From a checkpoint of a small mixture-of-experts model trained on Wikipedia: a variant of SOAP for the experts, 6490 steps.
Below are experts of layer 6 (counted from 0) of a mixture-of-experts language model. Rows are named router (the router's row for the expert) and show model dimensions 0-159. Each number is 500 + 25 x the weight over its row's rms, rounded and kept within 0 to 999. Numbers have three digits each.
After each expert's rows: a language model's description of what the expert responds to; "comes after" lists some tokens at least twice as common just before its tokens as in all text. This comes from a sample of Wikipedia text that the model never trained on. Tokens count by the router's weight.

# expert 15
router:517509483481447504536481517501492510515480488488519498478511488519520528518469483549521489488507500517492475515541466529499482552517529456487505574545490531474498520516478508520490521494485490490538482553517527482477508490502501510508528509466485565497506495511469474517489451449493464466511528493519518482500547540478455529488482488487542500569467496478521463499499505510529484463528489549501492495503513466501528529487465507568529481479523488538512488470529497533486510481505511
It responds to: Header and label cells in football career statistics tables, such as Other, Total, Apps, League, Cup, plus pipes and slashes between cells.
comes after: " |", " /", "|", "  ", ":", "0"

# expert 26
router:502536501466468544520522491544522531493451462488525535495517488507510545537516482544525481487511488526542511474464450511535508559487477469514517516531492536461493522503454464515510531492481494499495493530482514514504538481534534495479525512486493537484547544511502467529497516497493469496475469463517537484483526491492467537467445529471470487517495507495521517477503517477491487481492487553543512461507479487499474541524462482523548470510523509513498496479493512534513518468524535
It responds to: Nouns or noun endings after "the" that usually take "of", such as aims, needs, way, purchase, "the following year".
comes after: " the", " The", "The", "ti", " same", " partic"

# expert 59
router:530497499457503507532507519521489566461473456486499501472515493472534532544533460543514502512533506504530468496512499536500482527523505465517516562508510510484502496471469498531485502462486520489501448534480502478514513469521511480456506511461486551477543542493500482530477492495511480493499471494502520485501540477474441477476473467473528487544484535481511499516478492478517502471474486538531507481546505452486509505518474517491538477496503477556489485499493517547523494530502529
It responds to: Recent years in tables and digit groups in decimal coordinates, such as 2013, 2008, 37.00(58)3°E.
comes after: ".", ",", "–", "19", " 18", ":"

# expert 38
router:485503470459490505523498495526511529491524464487529511484535527522510512505498474558534486470510516517497505466504522524502466534495531475499493563514510548488496509486480507513497488518443512496493458539513518523491505498549532516474497500464481544484559505474502480543536486487488490513490498477522526475481497543505454479471466477482523516561474554486531530485492489514523472445501533556531546523504509470487525543535489541529538456485477488543498488517487483530479499485496528
It responds to: Capitalized labels at the start of lines or table cells, especially "Other", "Personal" (life), "Total", in sports and election tables.
comes after: "\n\n", "|", "=", "\n", " \"", "  "

# expert 61
router:510505492481479494542478495498543521463468458482508486500518490523488521507524490527534459490514509515487500500476498515495473533499530459493526552502494541480477501478469509528521487474482511521520461534554516509489514513537504467477517520467480527509575530469483488491519511490474511500475459488502533449487549532493458521485468495471493474495481545490550508500467527505509454490498513555527535472540487476508516518491474509490550485512496509547534462471480481560504508463529504
It responds to: Month names after on or in within full dates, such as born on March 8, 1865, or in August 2007.
comes after: " on", "On", " On", "'", " in", "°"

# expert 42
router:472489473493473508521482512511524519495513469505503499478552511510508530462505477549539503513554522526477487494507514545498486547488495455555507533545506532463473488497476562537535499480475499508518475509500534500479540489523530492492507529493522537498553523441492461529508483482495466471484494481487506473442506513517460482476472462480502481533525507479536500466460519507537489496468474537511519479522519478502521513517472511508539463520511505551484483481503520517517539507547529
It responds to: Past participles after was or is, especially described in species articles, plus first names like Michael or Stacey.
comes after: " was", "=", " is", " a", ":", " 1"

# expert 16
router:478470505484505514531480513548544530484528458494512502485492498487527525462521481554542464497497498505505502496500488524513450534476510441515517544543480541498489502464478506514469495520509494507480454511533500505497488505552514493467490498486495520514540491466485475507530519488526489550489483436542506495468507544484463519493468501471503495520511532500520499486477496509517485481499516568516549477534464450497506515480508511518537438484500510524502511503539492538502489474556525
It responds to: Words in entertainment names, song or album titles and publications in music or film articles, such as Entertainment Weekly, Disney, Madison Square.
comes after: "\n", "\"", " \"", "\n\n", " (", "'"

# expert 2
router:507507482464486488525485528512518529485532504502497533496499492495517544513542495525533499472497508472524511527502497523519491545493534468548524535541500535478517502489444521519507490476485527516508461516514544486483479506516508501469530490467515517481542553495477484492496502470440468497452516478496531453500524499494445527501429497498481481513512512505504545511496515495508493476515482560484528464516504471502501507503490482514537451527535513498511485502539504530492509480535509
It responds to: Nouns and word-starts about war, death, loss and fortune after possessives or articles, such as fort(une), battle, hand, killed.
comes after: " his", " a", " the", " her", " their", " an"

# expert 37
router:515487489480469512538516524532477531508472458472519485489523498478526529506516450552529477495518524504511497477486500520521485547480466471510512557517519528470465507474471504520501481490471547493475481524465501493507535485533519478483529514468546551492558536476478463520503507483507488519497495460536526503492538511488459502509470479493502494535498518516517514501462486511523491470472511541537523501544481459524513534519491497513546464520488495539496482481503529538499505488493521
It responds to: Concessive sentence openers (Although, Despite, While), plus signs and pipes in vote or score tables, and colons, ly, heading equals signs.
comes after: ".", "\n", "=", "\"", "  ", " there"

# expert 8
router:503491495468496490522531504528494534488493470465505495472518518496534539511510465554524493491515514509532519490493495516503472542491466464519498557512511533463477511483473507523488507488472531487471472535499534490504537443536504475469525513484518559480546527469483459526479511504503482505490492476515538479492525519482450499474462469501505502547504537512519497504463472524546494459486526542513513500542500458511510525531492483523538473510493476549476471473503520533490513512511531
It responds to: Digit chunks inside numbers in pipe-delimited tables, plus separators and short words near them, such as 3,19|0, "in 1937", "No".
comes after: " |", ".", " is", " =", ":", " was"

# expert 18
router:461510471453481498517488509485564519495511470503526463498525484495502498489507471546533486504505497537524490472501494546520470532498473450518498511536491525440526519486499532542520500515475515460525468539527516508462520478529502468471526530492513533496548517479491471523533510459467499493505492473538489459467534529514461522478466509474499490526512529454548492513489511469519476472477519541491529509492494481504529549482482499490527472506486513544509481489541509551492511496527529
It responds to: Adjective endings like -ical, -ural, -al and descriptive adjectives such as local, traditional, common, often in species or place articles.
comes after: " the", "=", " of", " a", "The", " is"

# expert 56
router:492530483457481523519475505509556499470492491496543497462526492490493534498534506546518496486495530479497523501454489503498455547495493460512510512538517510448484541476481526544503496464499498474493468525483533511511504488537508475457524539480499523522541521475503489517491500488485523473464459474517522486466522504500463543480472515486491488524490500498529505521448512475491476467509532571521547474532496486506495524520499520490513480513497518529520488516523508560509530470542547
It responds to: Abstract or structural nouns and suffix pieces after "the" or "its", such as establishment, size, scope, enforcement, immunology.
comes after: " the", " The", "The", "ti", " its", " this"

# expert 19
router:507480486464475498515511519526496530486484504470496494499511504544504521502469494564515466462500491516492504521529480540495481545503519457550513562533496535497469540497479521502482516496493488479498448496516513508511501464522487505490542517469497534488522505440502458541499501484460499483477483490504515489472529504485451515464467479503514497559471506471532509486468489538492503468493505560502499493522455471449510504515487496522523459517523532535478446475519493557491527490533518
It responds to: Tokens in tennis, Olympic and racing result lists: word endings after seeds (champions, qualified), country codes, round, Qualification, dashes.
comes after: "\n", " |", "|", " 6", "\n\n", " won"

# expert 41
router:529469487460481522511514503521504553519491457447506484471514527489536541510522454556518486516538529508517500507499493539506486536500484461517508561506521528454483523479466499520499509471470523488490466507481504522517488464542517477460522497493508556468545512493490472518464474488499510494500493468510536479477539496501446508477466479476498478542517546503520497509478514507513499447474495542552527467532483449491505536505493511512548466510486483546489470500492504527514505519516531
It responds to: Year numbers, especially around 1990–2001, ending date ranges in infoboxes and biographies, such as 1990–2001, 1970–2000s.
comes after: "–", ",", "19", " in", " May", " January"

# expert 45
router:474511457455503496535492532506516533480497478467507481451520514506514512484505480548546456460503525474509519452500522530501467529499533466512508529528498535477487487510473491515531469507481533521527466551530520506486498522536509498494507510484501503489543476481475498518530500470487482523464495466539519496497521514533455520531494491476514478525521530487501510497489513493488501497484523546494547497510504464504493533490505512518579439513493482534500477493519499533454480495540490
It responds to: First words of sentences or paragraphs, especially time and discourse adverbs such as Later, However, During, Since, In recent, in narrative and biographies.
comes after: ".", " In", "In", "\n\n", " in", " after"

# expert 44
router:474498477467498485532481502522507518485488467454528502481522513488523523482528491535530478463498500526521534523471497559495473518511478480528504553518500515438519508465446535527511497486463498511494476546509526527501511479513505462468504484511513538473546520451517485523501503506486482463499504503520554436500522488508446497487484510452507501533515509530536516483496494483477461484459512547541536482506484447509497517491466503474518516509537492544512508502513493537488507510504542
It responds to: Middle digit groups of thousands in census counts and vote tables, such as 17,|10|2 housing units, 9,|46|2 votes.
comes after: ",", ".", " (", "%", " were", " 18"

# expert 36
router:509477498474486504536507519500493531505459451472513482482534504494518540516539459552521487507518542492510498485471472523518498543490475470517520556506496529468484506482464514525492518491482523474475460522487507498508522452536519482456514525477539560484550545483473465517480478494511505490495489481527531496475526518500445495480465490484494484536522527523520521517475504509518499456478488547530532488554485457525510523518483511508539471520501484545474476478503522521501502520521522
It responds to: Pipes, commas, line breaks and numbers inside tables, lists and election results, plus the word piece side, as in upside, President.
comes after: " |", "|", ")", "\"", " 3", " 2"

# expert 20
router:485479479469505499530469506530521485488487502486547501482520501505537526499525488532531468461527540506498510493479503505523458529522500461527509581531493530459469500497470507532474490509460488513511474552540517496494506480516498484493521544469495530541529530478480468530525481488486484491520514464534528471470525520482451521499476503456557507526490537464531481476483462510497501485496520536492512479512491469529497531497515519510527463499496486519512450439496505566509503504519526
It responds to: Numeric pieces in coordinates, exponents, minus-signed values and table line breaks, such as 37°14′54″, km^{2}, −12.
comes after: " (", "\n", "|", "′", "{", " |"